From a checkpoint of a small mixture-of-experts model trained on Wikipedia.
Experts: 64 experts in each of 17 layers, 2 picks a token.
Training: 335M tokens, 7371 steps.
Below are experts of layer 14 (counted from 0) of a mixture-of-experts language model. Rows are named router (the router's row for the expert), gate (a neuron's input weights, with its number), up (a neuron's input weights, with its number), down (a neuron's output weights, with its number) and show model dimensions 0-255. Each number is 128 + 24 x the weight over its row's rms, rounded and kept within 0 to 255. Numbers have three digits each.
Before each expert's rows: a language model's description of what the expert responds to; "mostly gets" lists some tokens that are sent to it at least half of the time. This comes from a sample of Wikipedia text that the model never trained on.

# expert 41
Inner pieces of Latinate words between prefixes and suffixes, such as exer-ci-ses, subcom-mit-tee, reci-pi-ent, inaugura-tion.
mostly gets: "ci", "pos", " inaugura", " trans", " consul", "pre"
router:161153158155097157143143118149092136114117144147129148174156139130137098084093129144153104142103136121108108138136150133134127149142151154104182136139127136152136071182144099106113135126097121150121123088132151107170157107137172135119112110130144156137136103107127115124116101129145092097167077156099140112123144118103148131129138136153124094138135099118157152126116114109081120074126137144120148090102120142187110116134070114163099143142120127120135087125072107097200141170144142143110114077153139101147152139109149091151160101157177079123118133131123126104139160097110130099127123153131134146101114159117154102160096166112127162114136119155108116111172157149155141129124161080161118167140153092160120115138162148136131143123159136124122137093106150147136102094119126
gate2:153129124110093119075150150129103099115109156163128119136149129046127165134114122143122106152135110124108136088090107143105149128149151134091149124107140102101136101133134108123138136140067097105136089081134132132138127108137132134139097133198138161157135131167103089147119135132099096099154103141080113156164119127085126187096120124141096126115139168173111120132107131136131144138149110188106123150126122113140104143136130149172141158112112181163146096135093113109143145154158079158113134111135119132156147121172145135135125121149128144109155105165134135126189184109162108146093145129101146141137091155107164110161108089144107121130180135115128109152127098123132123120135152124159148146135157103142124131150123175085160110127130104124120130102131161125137172110152116
up2:159140130107140122147130156110148109112174146123129146097107150125159143119147154105157101138123148147135133090120149119146152097124122177102124141099133145108167120117107152092155136100125141139131123106088134127128141118136134109122128149121116104157166134113085133121093107129160104127127167106123117147097130122161135150116149123144125178100110137129189154145190107146087156143113135111145153115157104162106109116117111099086121174101158108124131158156161141092109137173150110163153137129115107151151154132152152155098106116119078104168113131116155115145102143116097157134111141095115122108164114084108131129140159119204153164121160167155105078091152183177106091120122163112143090151102139137092121115157142130118127153141157126113091186105151155140132099120144157
down2:130090117109116110114125148150129116097143129168093069114153126139118113142129152154145136077073139144166165079126143116124151128115103094108138134130134147134151163093133117120102163057153143120123146083112129088114102094144099113119138127148156115155125132154160103136102138170091104094134153095122146143092088096111117098134103157135126131135151106110120131118085121094095136126128143148152109066126096139112114152137143133105171116127113160132151126131124124099103116148132126130129123103107154121161075124114134086120161144149160188140093124119151124139123122088129112116140117123070132124153118121124165163125113100111096100157108142127169107121097142148122160107179109136133106134137160140159108143121165194171119167136173141159095128113140141080147120149155106

# expert 57
Capitalised first syllable of a place or club name after the, of or in, such as Me-diterranean, Pa-sig, Du-bbo, St-urm Graz, San.
mostly gets: " Mon", "Mon", " Para", " San", " Pan", " Bri"
router:130153167137098142085143102149122165128142149156088113134114112136146096123124151146131114120116142099119106142121154092165178170152144178118148086114122123144123086122138156123150136125077124136111119117134122131128140144119114102142098104087133143130137139104091122076145070106137112133149109132105154135094121141135179153153138170139100128154087102095162156097096098179121090130140126138119119114126112147125093111150104096144121139141119114085146104140135100143130123177129155153097106072108108128107162220115161098120129141087113120123101146118112119140156138130125174116129123168146125127094116142103128105132094157106114166135125118140122107068137168186163133140143151131156119131125163111126141162129143170133119157150095172167126123128104150140153105108142149
gate2:137120136105141131140102137149100167129121142170130155142091088120137149086122090127150122152142147170145075120104113137155126135134117186140139095149077133128150111096114124174130129106119130127100102136117135111116146121092167135117121111149123133109133155142111133106122131138152126064089110145064108123163154126126119157117084094123119129102083096115146153116135137134117145177091143163131143104133118117094098126131097113089107149133131131132139080095147164172126168121133126146130112145089102104134146167136142100106091146114096154127108125102188106176160131129157120151109087166124128120119145114132134109149100146167125132120138104127191154102133173122142134136171135119163142105134130144135142190141145139135095137136091132145144081113103137088161144128091069
up2:136128171145134104125125134152146093140089119134096103102130158137180128125154147148138147103129116113098172096178102125133131139144146126131149133124117187111143117166129148149117113136128130092168116191136092123117126090124115148132139116171163080133070116098123094134144126091103147100149128120122137107117126158113157110112146116124150104144160129127132129121102112124122145141113122130137103149111152137163123110085134177149169158105122119150127122113120148092145119191142123111100103111173149124166093164142125159116130095142114156128152139103154149147155114090111132096094135151157149130193170114142117154169135088189112090098097158138058159127123135136160098120091086112080101149115098129092138136123140141086145119144137135140124128135116129116144148096151092
down2:122114117157088106156108150171155117088102151133191161137110102165108147103125133145124107121099102192065088156118120163112146104121108103138094090125102098141141095115154149153084136140143132116121147124141126127156114100121140138132143093161109110174107122122145144098112143156086131099142142143141135131094090109111135113132128157169102168197118137135123115119109139154138142149189134111122133127118103111132114139097108144137129144128086115133141118149095124114114102125156124135126144096110129155189123203141111163151103152127137157137154143145106104095093120130095117079105133150120146142135124147120110161114129135109129152180157106138105109136138131133118145152109161140113136118115114158156154126123100132128154132096120151080130198120103107125161137114071171

# expert 60
First syllable of a surname following a given name, often in credit lists or tables, such as Can‑avan, Min‑chin, Wa‑kefield, McG.
mostly gets: " Barr", " Petr", " McG", " Alex", " Gall", " Mc"
router:128122163142124135121158091154095155111100180143110139133145079172144104119145135148135108129100126104162085139082125073147136168152136109124143108107103168142095096091125139089146145122123171135104137122185155116122121105143140115122112099094151124136116119122139119072155118125137098132132097138106170131076116143132143187155111136162090112135106111110139163090103148143109130129127127125114094110110100113168095120175118100162109126146126097078109100173099124146150117173142153133111113084153112108158171145113116129164149087107123112114107165115115119126140128119132156129138137151131135130084105149110152092120129137069139147137148086134124112103165160149130143147131125166160137164130122094151127163132134170148110140147084143167116126117146155164120091129162136
gate0:091135125117156125120117127097156177171102103089123115104143122139114130109149137108166135145117123147152069152128126094123098119129110141101085119151137129128140107178140119126116131168122112148144109122133108141160161115128117116156120161112145120136178145124131139146165130103082107129141155146096136121117153120110162099127159137124088137124124122167137093144109090138113144127117142110141111134065138107080120153162122132100131121127147133110060131168105097166173137197092169100173102101104133117151093118151104131113128108080132144141110104107117141149128135166133163118129173190149174153158098125144117121128134142153170133123164089098143103135111122149126131109094152143174140146135146127094126115104145084125110128098118154067105130156129113119140085107174124
up0:161106146094150126125112163137160139127126138139151140164124115089120118138180084138138178166087102079055156195156140123113107146116096161128127156121151142172145135124109177118122138173076142120124131189139143134138127118116140143107140133135132161131115072146107091158166112130121105138174181181162133114126127149133152121097116167167128120113150187103167138117132140133157117126094127151118109160132103160146102174129096145131129167125113115151118119120146170064175103091117084140106149139099132158095123134135172129131166112144141143158116162127085117127104091144116105108161143114116121130113140114131125142151097106119114139136140117122149123103111114106115109149093141121134109125115114128106112119137132159111151104112135111117154091144128095136130142113103137
down0:106126149153124117105126108144141164113129105115120105196086162165150127123117120096163109143125096122115127170141115158134114173134147125160134104120096140195145120134112147112099103095151154130135199102128149120146106185183174104083155097103087146147121138126149173125139114131155130148121086115167126137115146114142146118117116094118147115090116124111096129093092120130128112140137097134117133109104084111077137097120133084178111123156169122137151091136105133135152119094146149138133110105100111146128138105136061131126138159123124128141107135115134149133109148169149131147092162160112112128111151142129166124153113134144185163086143105140104153093140152110153123102129121160096126130105154155100117123115120134113093121166110114168148104161107147144092111157108143

# expert 35
Commas and words opening subordinate or coordinate clauses in prose, such as which, where, when, that, but, while, However.
mostly gets: " which", " when", " where", " while", " because", " However"
router:158153146171116153102168119163115166106139129154132135148125107150140110131099135128143118078125131084129121161095141116153110144154162152106118110108111113137114111092182132105145152121125129159111143090132136167171145075138149150115108090089140163139089100119138115088188110117162124171150095151116178108052152174118159172141136138127123124132124103099164141058094130167118104117120155126133101092122116146145127091149093109161124121130099116127137120126110121121125123151137161135140136095105136109164118147104120128149144131165152120112102149140100131151139114086084129114171136159115142127102123161116164094164118151118133150119170150120104126095185156136158140161131132152134103106124151115157129133093153129128112131147094139150107114119097168123171140108128131
gate1:085115121142171149113099140119136163155130126159141154133130126135123130107111099128143118110168104159163141114103137107117159113136093152123086112140156082141124137133104152100111071113122162145162143105128146157126136080127111147189159158158090157140118178131132153145090114158123140127147095181130096159088092136111139158131144142131123144146160121156132128094144114106095158163151086165109116107102155130122152128162139084153140146169123146138099111139119129096112137180140127157140107087125140125117113137110132149141156111117132129138133130128103170153140121120140125098129103090133093148085118148139166084137104145118141168136133162179155114140086143118069096137099099162167100129062151163157125137106134123105157104146166127164123124148155132096140145118139145
up1:131143110093115127165088140132126103093127125095158151162126096133147107104162114095142127073135151119132096142092155154079121113133123073119134119118149132128101130176124184136099145136132147124102124103136134124154145143110127139131107095111142135146138105132175094110159180154111160154139086144140119131089107132148144143130127164162122127136113135095146106151135090154114091141138105121125169122113115127096125115123139077128125130127144106145120118136178104129145197135147130110141103153140120082183094132122085145148123094156129164141112131107133121092145160158101113076142146109121140115183155150113176107124132120163116081093130110134140106107116124110157132110118149123117095158213107105126147085145153109163138144171126128084150150134139107135124115092141144
down1:111162135115119096161136170139156123100168135094108136130127133082097141095102087145156103129183137122137159128075119135126159122129092145160151129133098124125118138083120093124109105147145110108129119139118106166148160136148121132080089122139116159115129159123115128105141079125115127127125131122168124171118148123094121110158156136122120147096141123142171114139194095159190139132112139140165169136133158149135170131102123154125151141101152110139124111140166128127076144132152143154138152129091116164147102093108105132122085155128181140158147143116168134109131159053120152156146120117100156106131086094119129136144108140154117098101140141154138123134116098168154082112148148123074109111173164141173105132086136107139166122116140130115127146117146149104144145151111134

# expert 32
Sentence-final periods, colons and semicolons, table cell bars, and closing = or == ending headings.
mostly gets: "\".", ".\"", " =", ").", "."
router:144154169159120128141179111139104136104124131134120124139120140184136066126117168124141113100108142087137123132102125133142147172150188151115181105110104132129115124111164134078150155111131165154080119099149128161144149075099120138122100103120159148143116094097151089081141134112139125163139109169115140098114098171138190183154127142159133116138111120105165170118106134128123136098127159114129099096101070148149110115144116105151089126121121130109138123136099078117144125159150121136143127084159131108151160156133129136139132094125138105081106174131103119166135178100134136091163138159120123146105107179130147117160105151118128141140163100123131128126143175148141137178146140137159094156139137116161119120095163144100115138135096149144138131120119135135129130118130119
gate0:139161163126144111133142148141128137128122153131109096154108140111122124143141106121117143122132149133103108164143068131095124136130139145115124146077093149131104118087148166100123173149145128160111120113170152150130163080115111129143080143139127111121126109094151074154141147151097131116138129159150104131111098133126185178148133095173137126133130126163125114122129167117115153142085083137091105145122102168141086109138124094189177127129172142173103153173119193131150139116140109136133083108110120132147134085141127132074178110168155106121093100111144078117141120100132104127127108140170087122126132147118127160142070120143129119141129102100118120124150093119101099133101126120162070094145118151124145083146122103116150120116129149152145144114128115134110146132136094
up0:132092128163130092137119166161109138098140121145115139097137108087099137125140166115124121123138079101148144151092159106125126133108078132119142109115066131129148109085146122094106116139151135138130105110117155173138118118103122077128140091129104151143169126102107104152143087116077084157135139139107097132135113127116082107141122111096102102131107143111135122103133125126134130110152095130097159145116115167108141079111113132139183164122140161129148144144151122137155106084140121130124120124115140139140126120152082148096118096124156070123167126069128157118124084128146137135098131127099147131176093128098114109134128092097100097110155114121115181104189088145107106113098134121106132194145142133115072124132134073118124105145162116141142113129128134073098113131110138
down0:129145111107135118170137144116137166163120107143076141109146130156137131100181105166119168128135124128140192137124128132152139125154132093115151111113105156142152088121182141130131112112149110139167129155115123128101114119149100132142116116117149097101112146111132109121103143124140092078175131161113117114130136161088125185137083139135079119096052174144152128127103118080140134114126125152134129096153121130124102151088136105184078105090135125151138113143111124132115117105157115087123114179129138100139139127159132111136134110140132104130108161127126125104176126177129172129079128095119151137124113157153143131128153199152111110135149132149156129164127152124117145128110131136141160137127136149151063124108166151107166155174138167139141111166139100135115140169123112

# expert 62
Last digits of numbers, postcodes, and coordinates, closing parentheses, and country or state names ending location fields in infoboxes.
mostly gets: "present", "]}", " ago", " Massachusetts", " Portugal", " Uganda"
router:181143170132127167123174095143148135100100134152125148141139089145132092132114163151136125126100120076144123138105131110143161152141154143111137137101118122169106113119147131105151142108112127152062121108144134134144179103124118139126086082120148153137127122074121090080123129101155118162143123131118147111099083149091147176156116169136111104124128141121158149095121121131095114115142173133120084106096115131186110057124114104160110128147121074132129096142119082151140108134125171113107124091160125122148152126107124137149142117133157115095125157106101112119148152115103127115120135146154127123102137161124147152156133163118103140141130127168132113081145132169149153168145133123191079150144154106176136144102143132129112139140104152134130065100096136138139098148124141
gate1:188125167177089145143150083121109119082138132153106123097152167145131138155104129166145090125104097124129139121141136114129102120073078150176122137075129133113109173125110162142135144130136128171108120096112101139105132117122102108134136146131116136161140106136160105108149153099121149157116104130156133124177092161142132142148094133117123151120171120111098167102085170159129142108112079095137152140135092161138094107104162134114090122127096134143104111120140084115114117114118123100103135107125117143153129097123102080117062133127163130106116145133189072139143120151112142128106134115100155135113134191097175142131128120132132142130153128133117116094139191128098101142107145137132117125131118142110120114128138109109152133119111177095131131179134147099172138132094115
up1:163124134153151074115111167112104136114145125117177152140155135150131149137117130131129128133092124081119107146134140100105109163150113121117156138131148127138138110183133076122119141110091121105161093125130164119131121108116087152118116109106106099107145096146111074113141158118144134159125139187107091108138134134174118134084125124119079133057123166090142114150128122151108101106116107133107119131075136144142127124106085142114139104118146112127120064114124115093160152134168151148120149084120134120133111118128156162136131162098148085126075132099156119138131128130120108130119130129166075185180111100155123169166098116120145100087099147116147121162128139136167125153136127142083181092127119090109118131121134146150117107106142090123100111118106078133130137159136139
down1:115135073141123165104142131116087127118116119139076132151115120150129151161126141118167121130108078109132141119082117117118153137155191104106120151128142163067117098134139084094148121162128150171151166139099153132151144151149129069104177167116151143135124127100157137123148123116127133154135135169102126128142154123117181127160153116164123145136154131154106139122149137136091076170131113103114130165109139151131164129155079095127139121108089128061085098127141156147162127162185123107174111107130132143093104146174160112106162146154142134140174126132080141171111121106094133106122173161140090142166122111137151138121132150147142138145148128134130130159142109152146124121133133113116160157130117173131138115108104118128118147126115134137130157138110126119080169103120139